From a checkpoint of a small mixture-of-experts model trained on Wikipedia.
Training: a variant of SOAP for the experts, 5648 steps.
Below are experts of layer 3 (counted from 0) of a mixture-of-experts language model. Rows are named router (the router's row for the expert), up (a neuron's input weights, with its number), down (a neuron's output weights, with its number) and show model dimensions 0-159. Each number is 128 + 24 x the weight over its row's rms, rounded and kept within 0 to 255. Numbers have three digits each.
Before each expert's rows: a language model's description of what the expert responds to; "comes before" lists some tokens at least twice as common just after its tokens as in all text. This comes from a sample of Wikipedia text that the model never trained on. Tokens count by the router's weight.

# expert 44
Description: Colons after field labels
comes before: " ", " A", " \"", " The", " Animali", " UTC"
router:093120116124117125132153137111133168138129143152150080173143123149109138135171151127154135114158135122098075124165135115102098154115153112129120125145142110096162063120142125143079097095160109115091124155157112140142153178142094135157126150153178157128139096133132103138167115159098153131122146146104107111102112104120111159160165128155151133102119081134134115141136159145156089153135081117147099156127100165150155120163087130118115160139104133093128167121100122159112118163121130
up1:102090183103107131176088152138148162128148156130098166124156135078106089128119133127129137125140144125108144155121118109101095103120120147112175118146147132089104149103134137141105139137109136163139123132133156108066175151148105122118098103119135105140098111135095128123125129188092142151123109181131103117126129101123113146141110134127116114111184119123131100097125108121111137141133145155179138101132129100132133115149122141136175136094137052112133156146087108121118109121080182
down1:121108109112108142172096109154117124131096130125152135156148132120139082140103116135129091119105158157128093147102164118153100107101081116114104087064108158125148107147126141146158099114146101107106115107111113116138161153145139120121133124129142179103137154104124119112142169111156126109121128110112168093105116193095120156130124140127144165167132096130114095101091136157157148079103127114105152148132100107131123151152115126081111139104116170142111098121124193123125150093085150
up2:127112137099181105135135133120114155126183144173104134101098124158099126129133138167098107130100081095134143131084130158133158111153090123158154097101138121119109118138129080117110107065114087091147159150135141160128139130096152176097164138115101167104141151129137102143102110138130116120128113160173127141160117103097151128154119156143135100138140096112101125175106155132121132177143107152130134115136172121112104157120153094115128137156098189107108117127144110117129170134150120
down2:116071120104146117150149136155118089126142190139139172141094108126119181124124113133126141125153084143119113144158147125108152179098136144156128136180170153146122151146113099113162141115161094131170124136118106155124112168115170147085179142098111158103137129107135088135144124120155080122095168133133091160140176120111133085138114114171137087123113119162142152160115107119143120122139137097109142116109136131126135160136133156148138143103157144129115134136108098161134112139078157
up3:104093092135111133101069143173164139177116132130141167148128106132132134123117127177091120136142109130137200123153163076120110133134159111081124141097120141113186113112111134153146131148093107161104106132089121184135119119141135157071135131115130108103116113110157150150149143099131137180135126144134135162115101116161102117121090143154135141121152150134146135081154146117168142108151112095109182115104094129128109155110168119144156144121123118115131128127126125135146142089135157
down3:150135085118103108103138106095104136141148160114110120092164120167113143135139127132126130157143165110131121155101108137128146134132128106092113140113134113123137097096110159118152132147118090092150126101153131127096123130151121123100160119160175144143155143147068125110139187158142131123129150091111163145144126133155121148091148127128103119158111076158121114174109098100143139133108115107164138159175158105117118142164117139168094126099114195110082131151142162123183110161122091
up4:073122150116123152126128120177118173162169159093127143153165133117138109114120162137135141173104074112118128150111132097152103156091122114130104122077135133116108170094162111124132122157113111144135139133073072147144154128093166104144168133118131118121099118125117142085165143121135117113103144166126106127117104053092110080142099132127136124126117124145128103125122120114127109114142082157147153145160159103129119148121093188104114136124137127109097130119108134119131152165145160
down4:156155135128163118087088137106106128118081119152067128141092121090095128130097110153128111117142118139152146087114123146144121097166082147142155120164137083111124100137089120158115136156152126127086172106120095143136146130096096144153118124128142118134129119130129151120084145147064191127147082115120145068109102081148139134116130123099147118096164128166144100149122141131123126130117111154127121105189133119138110140108150142155135156149140095114141155123100156099136118156155145
up5:137144125113092113133097101149145181109104164116089117145129138115121137125158117136135132120099106149121109171138165128134129191155155159129124155147128137150050119153147103089129134160108150162119150120153125164099155119126133127122084142137147127148126135142105173143144143117088128168083135133129146102123145133096111128112148129126103120162158113079159144087078150159141118094132134119132119097118171101092119134135150172152122118080104111103116139151153148123144102112074166
down5:108112096153117142128131128125142163194071140139113113118136079124104114128112136134125138113115098136136079120125107123160114169112136096150117144157149080122129130160147096155120137140099098176117145138094126095124191122117122124154106118163102100161107133162127126098130124142150119118110121090109135131084151143108141088155149149099128122170102162163126136151157099114144149162125131102120113120136158112156135162076166165109108164155128150068163099146127133136097134133134093
up6:123165136099143174107127114116098129131121159146137104152120111138132081078149114174121119069085114147162120143099096072135109129123141088137138163137108138135101107122110142150175135112164100105118144121112146122135120118147136129157116154122150134122138130128177122084125163118110178143111153121152061117142163120147093156159147137125126122142134171144105136108129159116120169119119089095155163099160127117141114095124163123187115173134151130153123120150170143130134122135132170
down6:137146092097145088112159144090091114159127111133127159108115130116166124145145164134119165138126138121117138075117118158119135148131114136095110140112148106122114097127086165145082167142142085116136122112130125168117149136130116131093150087151150158097120149148106122136156144196120108071167123140112123120111128107135123134101099146123099103137145094125136095120134163093167120185128193125153151162147116148120127124142170107123104082145137097117120136166130085148165131117159109
up7:097094127168135102180111142192109127127136130163168149153119167135151130140116155137132129186171159144146120141119119153154152145137096109157135126093120149119135147162160095122085134078099122130168161101162136133126148124098139129119148119153105118153130103150142131136135116140103121125112087089134138129134093102178148141139085165166118122140139184130158119106091107150138107147118177148139123147158107113136129109136156136147121140118114179118113113107142095144075114119147083
down7:129087146132108113127148114133130138126120135102130105114118150106115124142130139123118115140138099078162061124129106187145136146124145133111144109115203176129149125108122137114136179160114131112126094111115129126135123129141154135089131111135114149081166168132109149130177149116118142115126133106101095138105136093109071109090183089090171157158134092114119113093159120143139129176183111114099132150156096123088133121116103120107146138148141121121127119108146112136151164107170138
up8:121152144142145145139172100142083130107147124105143114090116096101143141113132127111136111121132107122115123098131140123139107171124155149078133104135103154083110159150151132118118104121107145119121138142127123114169131077110133108133093144085126136128155104089127066098107148166113147151151132104081122127103160159133124120116091119139151157155062129095165162128144112136089090126125121159147134141153103057123095151097130149071126152150102155111099125155105129121177121139109122
down8:162115118122126111140145129130121044147134147093112108155128132108142148153141109107161117091137154144125147117135157151127136122172113148122070105107141138126138142138114158079112169152123141098092113145167128151140090132118132129138101118101071114160134168118178097134090138139086162139136096157102133088161109112141149121151102102122079101111117143110119125132085140120108126131137111121094113090093146144128112079152111149132146107087123110158086185116119126149129116144145106
up9:132133113116114164126123132142133159127119112110109145160097149112122086128138108131120162121132124133103112103111157109169113110184148079159119136149125155110154144116098131131105139115127101138134151100155146113100144136053112154122130132150124140082163097138154119159148109198149177135127099171144135129104139093161128105147120119112109150101165119139150159120182098082131102159136179149148101102148140114134120124115135162127131105107135098111166149087117119154077100093149125
down9:136151134103109104118109158104105137103128141101157143133121099113106136109126101175150127140141137059136123139087141117132137141155098165121094122111145042111156133120102132113169090102163142102142150104107139109128111146111163124092116127107104116124145162110122111132155132167117152117148159078156087125116116144159133148129115113154124173148136098116107083092154140107124159116070093130144158156142131122122092101161129110159126096145146169114091160109104143115139165139141137
up10:136138145099168118107104158161145141111144141126078115141106093158164141108135146143117111135077136091161122157108149134099157165107106113095140159111086110105103183125165110132117139111117147134198110137123133137126168128169137088171110103148137150086114127125125141130124164110128074116143102123138134099171115117088144100121147139166130138142153124114116145142159157124158114139150108150127120123068129088121170135122149136140083135115113139128113124147160069138096107154111146
down10:123119135153117127129147071122100155175140178120155121107122120111102142134098164132127125126172112097105148175127103141117156087175125128140159123145118159150141077141071158118110118133152127132113140099099142075139141093114156158137100130165117105117134105118142108138142118159110120097146149086159155149139181134114152134112162082097111115128108092157104122110100169092092135130094142126129099102116169141149099117142109108129135145097134123114153132144067165106144141139124128
up11:108153127136145149123096108154131118115124129138160141149087142149129150145122156088144076135101144105106162105111136136118153143105163161132137117091116135144138112129170108085116082103151143115111100112056177119124179141116101127122132125107119112117103134086111138123121155164115107137163090112150112110132114136093150118085114095112124149145122098105108138126149184166129098153142085158113160093092166155134125121148124113177148108154121130137123165137121144167072126147155110
down11:103133105154150141091166158106156113120131126136142139127137131117114159148170098131146131152158088169117145150161116092126128113131154176112074147139102112099142077163118149156120154081182145118119085153151126096169162143109138137147156121119136117128161161141126124140114107152116143092088159123095127115154136120152161159154182117109124110120112085148113149161127132127130125086121134112150115170115119164107156155127132116111151137090141109153126131086087109112140171092092140
up12:123114148099112110116128068114116151054161147120103148157113121086132124149169118086141171143133108092154068123139092143155132091146155130092098132117105160122146130123121122136141163151153132119146143173145133147117161111130152147104164129097138105132161140132145151110165123149098109104092078121152146129072144137099114105101139080102072134178113138135106119111124116132146102140133135158142135120127162145106168120142153109117131109163147141091150131142122159131117165129104130
down12:113124075117141123079100162102158114145124132127148117125066133134157151143114129135113121127119129145111175150181154110098063122105131195135149151151139122113107100114108117127118108114124128136140142069144133114097125145125120142097127131150141099101104095095135126122147132118166111116125105167114095131133139140087128150148167122136134162109164127127112172110110130134116108074139133127127134085147156121154138169100141096119100082181122102140159142128126100093071143139095117
up13:165130160098158168097141143099094123151123108132184126137135131116143150133148143122143161119130141126162102149137098109113098181130130090126167154145077135129164122120084148122139135168140096079145160107143134138086153143108134138149181161107129119151125113155149180141097127163126133087141126110139122103136108164132154169160178142114130126095125148161103106081136116107114156141126107138120132113126121151167141130143137140149120090128175138128144103161101130145075117099166149
down13:092114132117117140141116147089136134143131120158116128141087126153139115166123121169159176102127119124136137084111166133103131143182125134136149117146157160089096063093105153118095117136118099121136144141155111108130165126151107180140099115096126139092101120120159155113130125130085134119095112117147115131096096127143108144129132158129158143139151122183092126108134173119171178159099155113094100129118131130130137124103162100154140137130128150103096196160104092137159103122140149
up14:131134088130165137145129154131117164143162135143125139124115110173153134169146158124138140107117145069085094132141090119070117159136120102111081147091094129120146137076109105122130124159112112149133132105119130093126139120111109117176117129111126176148110088148114124126133140132184096133143115136123147111064098175135104132155131138112097149140112122151085112159113129137130097129144146125128149076152160084121144108159122144095127105106138132079138158083126095137115121103124172
down14:120153114063078150111121099068138100115154106142102111126123142084142120099144151137153110148101101116097169107121122180108167109145130159109147118143131098082111174146104128143127132151129109119107125160166098184120117118135113140070114096119123115145129134135158168119161146170129151147129088132144088114142131143111164143153139126140135109139126103121162121123162164148138163147106087104163088140109133182134123129092103122122116097130108141116101109153154141114161107118135110
up15:106156133128110112158092134119158180114169147137105110161101132098152133161108129109146142133151147092148140130175155130114123121141150130152120126152126131129102064123147174127127134180096155106159128112169163164153131156078113120131093111155135108137132133113087141106132117127136162126073147166105145136108125113133130129155140135162086077101110107144133124077101105064114103133093160161140114087111129147168148167095159140136118091134110133142132136139110120132151107119136146
down15:078144140118140095088154143103143147121140165149148123136159108109087156086132195128120150131101100131119051147105150125131125128111135096144141156187086100112130145137093121130097121128141121122135136103154124121107128158107131127105138147099162109116127126079106072138153140160125121126097148143150149115174175147119102121145143127129165109144122137142089116139179158128147108160120114130124128157134111124126102126123098143126126088102132154117108170152177129103106176102096113
up16:115128129101086133107108128132108092115144181112169118076112151149147129125154107115141108139110128144135116127173122127120063126161131110119148116121072143143138147091136117132132114088099104156124144109148149117115150160091126158140096134137127171129096104089136108106126160157141174167147091111119138127109133131110118103176103137131115103067093168164142146139107088187132129159148119107147162137150149158128159125095121107124134149111107100113152096067138120132136144104142122
down16:100154154137115101142144150140105097134089114134115154126155111131103126077124166108145149107158138162144146183066147117114166096144109116090049127128114143125119117114151166132131129133110117144128082148151084158112144135138160120100118135087158105123155151144112155144150118134108139095155127127100121099158091144165098149151128188107143105156143092123087127145135135117135139133149168105161130166107138157123102109106122107132146117120095119170147146128146128105083129107134093
up17:148125114122103116141144147102153115153135102089137088128091105105091120132132180157122172126113091138104160127070086120122090131129172152139136142160135118132139162133069125128141161075091107092158156098125119129110123172122150146092114121094131149133089134130155137118150082094115136165139132095140137132162126136167131139128150110158106144115114124115100122077140122122118130106186187139112099115111123095099129185146111125141153145128094113141129138131138096122138116162146142
down17:128145104143106156112120123193131167097140140105158168127164133109143148130098108047144126101137169143142145118138122079123128120125094099098108121144130143118129085110182146080107118119153133143056129148144165156175135152097134085122140122146106155163136132142133129107090130113104139127115137124107144156142147175086152119127096136076145121141125126143114120113131129098126092147129119126161092130133141135098127080146090111131116124141115138137101150128114145080106101105097113
up18:166095145107144088118141142103167132135122125133139108119103113165132126124166109151148103149140150117125103136148093093144112117133125125167117111120129128145108129163131098145100144170118161171137100124163112098140082135122165125144147128154145153134107132090151179157093126148140099160132171128109101077114122113171156058091157148084078133189111124127119126114096120145081107132140088152166098109106122115136142120112102100115158100111137114120144157137148148122122125155093120
down18:085142149137133142104146097130182168110122105141149162143143112114113165123131117146137145146113090102155129144151173090114150134120099139171126090122134118121141133141186083126142131083094174112131107135126168165124140149159104114130143124089118121145114127165099128109137095152146129146108197142136170100163140113119142108127116131103141110106133166145139116125147132153164111151108128136193164119146118115077162167131131122115149156136120137143137141156150143112098110079121182
up19:084122090102079134103088091144118141151147113113146088144106146134153132153113113092122125141151140134152134157099153121138111166139123130123096128122106131165117157145123083123136155128149126153137124147090168104118121123200115126101118122156157152099110165115090151121166114127098122154133156112159103139117104131102143086161129094144100120152168153100117151142110136202145130172089148155124133149138141128100148145119137152138153148142130135116168127128163135140051122103101123
down19:092122127130154134173140133123130153127085132125141122145114136141129108126091157125105099110093129136154203150119121141116105107137167091119145106104140131137136094177130170118120162120129111115120158076086123144166122110117150109177135144110155145168088118140127092156110110139138102142128086138121144132168123122088134149090120144094136158142099145123112142106089134109102109108098177122165115152108177138105095147126146105135078138149134107074117127153089133092125155107123102
up20:147117073163132160113107110145127101135179089134121126121140123149137143124118130152093144109165116149133124140156131149115115106088111144105143132102089132112103157139085148148166133103166093141136150154124147111156143099130118137141087148122121115114134184112141165100134136163083111088152121113171153142133129138135110163133080104107163182133122136096121124162123162114111081123116104107139086154168183117107100145138108131166149085159151097120117152146134145129114159153089123
down20:109122148119089138146173126116130139115109108079122157203195127114127114139080155142134156102130134176143098139099107200161120145164127136108119080162128159167113104126101125135080119118174172120116086132151111143158107153109157139140127130118127125134141123093159111123136123150125154136148108102101103111144101151124151139122125115098132116167136117129149167109121128146177115095143152146090122123123104106103137138153114141126134120133157151107109108104119143159126111087148082
up21:087113132135139111158109120109092149085102089125125142137122126125139204113129143094133123125115087110112128087100111142125108158149130130163127134137152143134101165133103151119128138151088197133098128120160181185149135135161133128098114094123153112117149146104103154142125125105135130154080095100154149097142129146102168088123161077116090119101115134178175156132132142127104116132150068127106114114100146110108131141130132116114103105126122110133138168112096120128087144117135137
down21:107142137151172110123107095110091129117142097084147157106164109149108148134091133156134081117153117120159163114182103126152122144108109157111146126131122129133096120092137113143140095199131099127129160152112125129129149152141136089141157103097094124148154130125108136142107104130157142097147149136102109073116086102074077131167127097096141125110106075112124157166180114123149118144109128152156109127152130128115156119108159106115143125132144090145171124170156122119122132136102126
up22:133139128129135131136092119149106115133162096099162128138145153116165113116077138123139133143126124143140134142146151112131118153128200125097148140149119100121136142130135111153098103104131144161106121095078144192137121148145107137134142132127161166088161125093094088110167135183109107147131137135144146187147136126156121121108109182178124125111176123108129096160116131143131150090133099117106107144162121140135121166100107111119109095120130085133094137111153173167118132181150109
down22:177105109135120133109151127141121110110110142163073131125108153138150124129200106128157155106138184136145161133115127113121097128139119145166132114096094137104107148148154102076143124103147123108098142100168073131129108121112148151161160142137130061136110102108127143178123137083164137154166157121078119126140112107163136145144139118129099152120137151151135140104098100121117124118128139167078091149091107103110123149132125154141125091154168150156153106136120134158132141133144150
up23:161145134085136087128125142135130155064124144128083115148093157131150103117113142129133111136095126136094114125115121136152163160149164119121129142148102164120076122115125131149165160123156104120145134120167105098133085135186140117113143135127121114097180112134086093119159170102181122138124082096156121131142133149091130114147147129115101142150132119118132171129137140150097087125085133107153117141141134147106148120099137115128107105106117132143107184145206144173147117137110111
down23:151115129110146140106101115135112099169134159114116161096076099120120107142173116116117178106138129099077129123182117120140158130067136122155122128139097105049122142124133140147161155162073112135092128121127117123115124110176115131140153119161151119141123110143123154145110164114115123103128166126117142121120135170164096115110112107130110137101129129120102147143126097109105160126187070129136092094171134133145129120151147137140127131137141063131149129117157117143147103151136165
up24:112153115162085165123130106085115104098170094087129142145109142123131103109106131132116130164124118114081136118144082140127133134121127111114107144075091131091138105147128093091114135123138091074118096135088132119118140080126131142073123134165161127110144124117107132104173148128115095121129111161119092136133128139100142144127117123135150154128156162134126103130103141124113147139138137164164119159146130125080060172139135135063113156134085173120121158135147132126165107110127093
down24:147119144119072129117143106137122121152179118137119122123089132181105128142096093095097156113092111150135155141135158130097130159138133137154089098148147106145114136168137137165112154130127124193153137155116113169118136126163157142127094130175079132077125110129125085178105088099142105136130108142113155144168176116152166097096103128108111135158113119096158173118118113130127056120118113139103115134127115147116116155094129111126105141145117105152142117144134133112143108113163130
up25:108128115112104167132115151125122112139107115138087113170145120125112074110180086138117125084085129126125141169096133105115109141143164133109114187150117123101155094152159144116098127163090138157145129096146120100093092127134129092127116122152101107103132103130092140117161162049118141142112119106091107093103157142164126141080147120140101152142119148161174115113139150114129131119117153122121129114115154127182098140149116154116106127159135102133112095131148102096115088110101122
down25:137141112096131168125126153150105116118096150149163092133141129121133147167120099162162157215139141127122111136171115102144137172153119139130135133101133140157121175090087140122149118087098123150144130096110135100127099160138125148135118135118166118146078127160154131178144107141140113078122121129147105147142139140125100130180124130107162099083149146069116130140157123119129118091160136124129126132155129138153130124127116136134085133132141141075160141129120140179125175120137184
up26:104109146119143125157107151123098121128109138094158150116141099134131110123139141113122133128123129142123122078176112096082132145132143101146142139088141132179153098091105135132168130105142134149154137132152148159120097117141136096080166137129124160138093168178146144134139146098163124108139160117130185084075118123132118091100131105157088113096111177141137113152159109138160177153145116117110129139128178143158151110149095125160144129127134171116092161157112108129134159145171141
down26:121148132125146065136104096136105143140143080134133147150101110097079115144095107105121110138151192113136164142143149122138090106164111146155166125145106081134134109111124166146168121112124128080145132149158144147105106119154094104109138134128129145103112138110116175130123142098173109093150144128125102104095123120141116181115086142144159131131177112162120114103120152108141142145136112096136110174154150148113129089090163133123160117165145090120137096128134138122128151116182162
up27:161061120114128152170154117135114129079151126116107134163115143121104110117148127127117143096097174139140079102137141087131103137162133116139102153178141121162106103122145110142171115131138158179123108091150124122124136108105132125161164102137154082127093134150135116122105119094128157140074120150112120169122133097145113082162128147143093126123164108173148126108119143099132157124085124132170133132111141146168108117142156140095136117176165092134130094112170141129113128115093132
down27:145120114112118115095110164112120129104149097061120085152079138104136124114118133141151085111113143107138118088124105136156114140123141171111100131119147143120126166163138161134096075137129166161156100144129132140137177150100132131118121099155099126102092147122107143141129118174118139134116109105142139159169143101100162152157170109164118137153096065091152114098088130104124104137115121178132153113094103105129121168124148110115143128153140134074144083160145126135146126134128113
up28:171140120095140139094139121125096113179130144128111156105085140118167105127149155137123110133137137116154128166109082165097131145145177134100136177149123137119146066167134113138150120129142118088176168120144149129110168111137078128174158160121071131105133133127119128110138165174135142135115082106120105154172156134105181153148132117119144084108165169176103135121123153136116161143108135144114106109133156144146150090138148133146133114105114143113138136128116144153138131103137143
down28:139102144140133120089126116098118148119082129136125128127135151167108138139122130141110164115127166110130105104146149115126121177145178106138132097108151109153117121146110115146112124100120093130133110118148068107088120123149120089111124104132116146140122064085117132161141134129090107116125137135129132081163134122109178134114154175117168140158191144190102081153144130137154145118103149147142130179114172130120123113120163144135133102138145141159092083091107087107146164135149135
up29:087120121102136106143126112164107116155142087135100122144142129151110126098089125155148129154099161145135129096101172111169089159115134160152125136103130096155122158112158096152119095153116085121125119145147124086140132176122146146121123122104148133158087113130162151162113096139136112124139176127134140111091173138130115125158131150131100116118065167124078099145155134107115172131099142140102148136156176150110108129108108135134091149131147136125115090119112126170183075134124147
down29:095120127157121166065119134159169138132124141158156120130106128124127147100155101159111093105112158147126134116106157143138148100136119116133164167125137137099168126081107132080117131117128152161101106136175086134098159132120113105110156121143156138099102152124133170144167131091158102150103119138121136165158154146130127120124154133106133138156177105167167143115120143122145113094162139115132083116140087142094149139176129105118167115124129104174121084098159135125087122177132120
up30:133159094180120136121127118139130092101134164155140100103117167100149132146137096106144117138116123100158144096120084110175103121092161136140092131113110135097107132140146147108089105129162158122128165131127112123154122094084150096110132139110106117149142144110140114079096143150089107130140134106127153137104160171151134132088118081109128132169073151112150085159121144103104147149119155110160149149120110143128131192127095172106123112140146126089109078122104133159142155117149134
down30:143145142106174099155137130128136139153128159111123088142129109171129093147165129128145130103113141161055132120125143154101139144116121126126127107138153109100144150147122098117134077122093164131151140124118117139148088152123148122159079110094127121142090097124125104148089141163119135115122108156133111105105108151117124121160146122123164129155190191145160133134119130142091114182137091121081134091116123163097126067129187155127173106100105157135136148148138145126131125129116140
up31:077078123147113172122130108142111142097153146134126156091176129135084147137112130119103111105135126103147124106150108117146152122113134128119149130130123152174119148098100152124100107105141098123135120142124086135123140145117112151147173105087141140087154123149146147127124135111116118138118163159136099124104154152145084121143104173097163114123130121102130114181055074122155120133150136139129085150145197151102146157145126138133120132100144072135079156131142104146161099134149152
down31:146141110150131106111169130100125089110151103132136150086131125152112058097125153126114141075134165141137132158107139123129152144116121110115114157130108107116161102168131129154144115168106115181113090150141144124140123118110137138094088095136139170116126147138131104118168111129152136140152118133169135161163114142172138097090090109136111171124165145160163139137111098098081129166136073119141130137163165137107147104101169127113123120123101130147108106124144112131123159067091111
up32:161092113150102109113146094119133139152138180183081076087132140107141114133112123114118157102138109106101162117138154170135120133159142130082172107162141118132126165179125140104138132118111097137169174107129092108124138106108091167107138142157092135109092120097092113104099148103114143150147162135123127150109124123119149120089123152122110111127162140113138126135141098162164137076144173101106092157138149120101122104134114117123126092119122161105160119137093124147166125157116157
down32:165162120130141153118090137138132135139131133153109164159099122132096108117117105106150133082157091154109124111120120114114177093087110099143132145173123153137110122117145121121129176097128144147090153150139160142167153087137090121138146131130117122149127140152117120135122090141096145191145096154090109096103148139120144119149121107154128160076092132135137116159129147149101134137121162131114104107117130142197113129101131106105102134176137121138136114115151189154110071134181147
up33:111133089133120114125085156142112129135156126163113139098126154107184129121141162122135129134178155126130071131143146145095158145077135115143137141115134155083109129120131088158114128126102066105112113153099151127116082115101159170157119150167117158125124111159109114113137131167144109106107092123130148178110066123143173136099091137106123142163121125160121124139152160104145153122119089111119121127125138120099126170128150155091115127168140151109149127106139114102157072135141157
down33:121101119159128139137125182103102091118123142129130107139151095139097111121115137116118106150124166096119086145110089111162150165144156130110144105105120142111123166148124115094122104110122128148117089125118116120163152130096146097119090136151126136148157126090143111134158134106085145131176082116141092142126138119125129173114130135176075130156117134128106122121137164140088120066151116159112134122052131151148105169128142138142108126108126117132130083094152098050134128154137109
up34:121129138083139150144164102096135127124141119101097084111095119117125118103122090127124140125096130162119081125166157092186136165113134103133126117166116148090135082117131150109131121144091160124145097090102122102144131146131113111146117143115130113124124126120129166153131134100136117063138156126104127147120127118099108102086177154115149111171155134120162130153140144126125116107116138111174095118128164131167140115091088095107117080145156103146165142169144103110160066095130131
down34:072153115122142149125121170128148115148113113164147115141145151119098142144114151143133150113138125138156111131120129149118105127142124124115126120072149131149140096155151110112154109128111092100188165121099137108157131111141096106117106154128116167168143140110108115104140126161129130102102100134083119143061135118112123151151172137106198144127125123116104189140117149122063165124115164079129124110141138128101110100157135151127129164158120131073112095143151117120127091126146172
up35:137132155173152152099107138151155140132169113127080139128112142137141154140164139106085109119118101142110135147131122162118143133121140133130130150162118124100064119094130106100151126120149134146159114108139123110085145156131098105133152141119092112138081127119131124132139106122149101204147125135155140153145087119078182102140137138115106130145122117138122159116122160128120139131119157127141152103073116119102113168149112111082192119165114158113087137128176107098160101170094144
down35:087135132111164092116166107102116102148099142131116087158126124171135114137114196121113122142107141098091155120119126151118136100194130102124130118172153141117114100110127103143156163091158100158091099137106107101123132083152099128153089171129100118074114152135178144135137133115140148103134121142180111132135149108146121111080142122122112146121134135118109149110121151105091134127197105125103107146107169145137141123117144112120114111138122158121145117151096143102134135169179118
up36:135157083126119171139127102136145116126146134136154131138115169130110130151139080145127143086139098164099137146123098079114123147143127109153117132115136149110121119131135101181137115132138125127089108091121124148079095140096117144089089140148174132122138123133155105111124131104116171158092125113124136140127144111134077128132098141150125157116133155111172161139161124142078065164122126127145148061170126091163084157096130107118152183130142097110162134113114157130156133123142147
down36:139139082124176113107149173129100130103125132121093155147149107168106145175183162146166165111138071127112111105120108094123144173127158147174133137151121160125184105130102148123149083078102132124140114145143101126114113153128114178118082119146129111146138134126120106140135137121165132117137136127090111111097135100144097107144129124164126111144144102180141094080127155124118155146140186142130157120095087128154149115102144111131105129108114147120119123130121082157118116108110118
up37:136171136122169118134102121106083133137125128082106090124146136113141134136154117083101102115126115137062142108152142144122142155104110174113106122117129125130078144127146151151130126135187122108143144122103083118158141100116152142134124119129119145156157211098124135131103102147165146112104130076103143124138099159124163101089099171106130121133146153155105084181124136119135142166143087126155161178158088141139130136160130127111115124120135116128108129125148110125093105147095118
down37:126132136132103118143131122129129120141119123149127138163158133100066124101175125160144112132115133102143088161129148107141107078129124102124126122170107128124093170157144137141130117094146115134132097146151108130120086145144125106158113143099124129150103122151156095124162173151130183165123136157109111126158079150150091139132132159160113088141119144164149180126138119183136116105086109133140137126088114170086165118117135072137091076131133177101107128149098130149116150112110126
up38:125151095103148139125133063118115128134130150105097118164151130137134125140121161142118134121150131156126147094077150182085085151126108060127144087141102151108140128130143140137126151114118125124130132152146156139088109134128164115100160112097106135195128095111153127132125148139110180122135096129148124147127114102176122144141092083134091123105155095125107158088135135116150151093121071146123131094157170160114121089130117144140135141136149114122075124080141161135138124136113110
down38:065127127117130111143134129167119169118093102102104120141151147136135120117143134133173109117134174099144120128094155099146138094119113128117114146163093084186113130141169128151108150129124092153169117095124159142123097152165125126125108112098126135130073150116120120092140143137110107129165113139126120135101159119124124124074153108143163149128111119138114165145179084102126142145122142109147155144168125150119132151107160101093143164099162137150141137100097141153086178168127089
up39:127128137119141101103141137097158128138177145120089121113133115078103143156113144162143155105121113120184128102114121166085133130157164087167143103141126145168129149166098128112142124147129126101125127163155137098120134157129137141112115153077131136108117099119133099135115104147136157104138115185137156137157128131091113121122124084097102117149130140129119132099125126101093106123094093154091120136155127153061159129112172149175117151129124149084118103101151110103102196126157134
down39:088081112150149100137134122125136114174106102133138177150102105136143122155150115103117131125142065092125147148163131172133148154128124130106117105116112166131155110127107121163095091133132137120172093156124112106140106112093158182143136121098161115120091135098102154146102148106167083110105175131147115120141104116118126102137123130095129084162160136092125080099153099071090128150137136093105132188126107116122147137177126122142134165117104130134115115137136134123134158132115126
up40:145133163145124142122136123131124128136116156152140121068154134121136152165096146135140183165123138123154144076139132147127162088115168111171115089143163081126165125143157113092144166119136153116156126112083107129151136153148119145121108132135089152118086081126126099144137111122168124119126148147134118204139143133148134118136137147157117143131134116145123078132073116115164108125181169132125151140140082146141099099097158117125138129097165108173126103115136160156121128151139111
down40:167117118137137157115159166128132114103093137109124144127080141119141064112085150098143120147098116121106121163135135137115133137093067112132161153126124143152108133154128130151136160092086112146153123133132169124108089098117132135143132145141167128157108183130142124087149140153110140171161145118139118117149115127158135142170120130088101126142139170142117095128168127084109113139061096107144144136104175088121117129131108118176125096113117141152132135090172121086156140117130107
up41:104130108122076142099133085125149094133149138114160106112120149109130112123112132119107112180113142198165106127124144109108112125155123094169115115123121111155125167125114146127142101119102136101127109123172141102065146182106150134143146127107150174158107088108120133142152134140099153140149098160118177164124117153149124132167096134160097110147116138144140135112122131124089145155157155152073075170151107166135130126126120161121096121112179152109124109111124119143116168126124148
down41:161141118103120126158134133113076101091082111166145128119133118131126103114146131098140144057141164108142162120116109108095115113096137138090160114111172151080143131152160147085149110145126149136109152151125134158114086089098114128140122181138106115160145127127095144165185116106105122162125104128116104132129098151136140111122161162143140136207147115126118139091118112112161130138086143138139132135142115128086108127125095090158108122138135124142127132156102067113133123135109156
up42:087161169130164114120146146153159121143100176169113108124112137110144130087102126155148161142157119171186128086126118114111131115145114123108080146137093123144076162189119121164124124082120134097138118107124105145127170121129109115119115135154114121117131064123088154134124123168099124124120141109168130138098158123137110132084138177106095114115140133111123117134143122184107105107134069105126138120151140113135137133134128146129114123111118139129162082183144110152140116154149158
down42:147126081151156136141127099086137117152093135165139080121159153153142095143146137111168139117100151122110129167155149169137140174125156150124118106128123141111147069100109109141132112101139184163106101128125117118123136168107134162087156142141177125145107158099135123117100108105160114105106141079115111133156066128113113145129150089115137140144140133094151070129095156088129134163136122089155129125133100129095091133140137129143123102132120144110116155100077126156104125141148140
up43:133129115161124134118096129139176115116122176159150113125128169169105117150116062136125122120099154097147118128159131111125125155126138145106102150145143114115147200142110104166168098131095146123084097129090108148101124111118151145168119097128151098066167127121126095114076094127133103141094151092122145132150121131142125146140097146115120160130136154137136147152109110172132053145136100155139152115151145146126133146154141161135113125105166115137147130125074127109120121135163151
down43:108142147108134130127136173094148141106115125133148131143116142095146139145147179154170165121165099110138172117118136144111138087115131123131100099140100101131079091126090170125116097118146179164156091089151147166132075152178117111133127127147109118124128127143156144105160138123101112074134116119139131117097101108150061132153151121137107142120171134114123132092138150142132138186114137119118078167120091131157126085106135120135108127117112129092126132124152077141115153143116105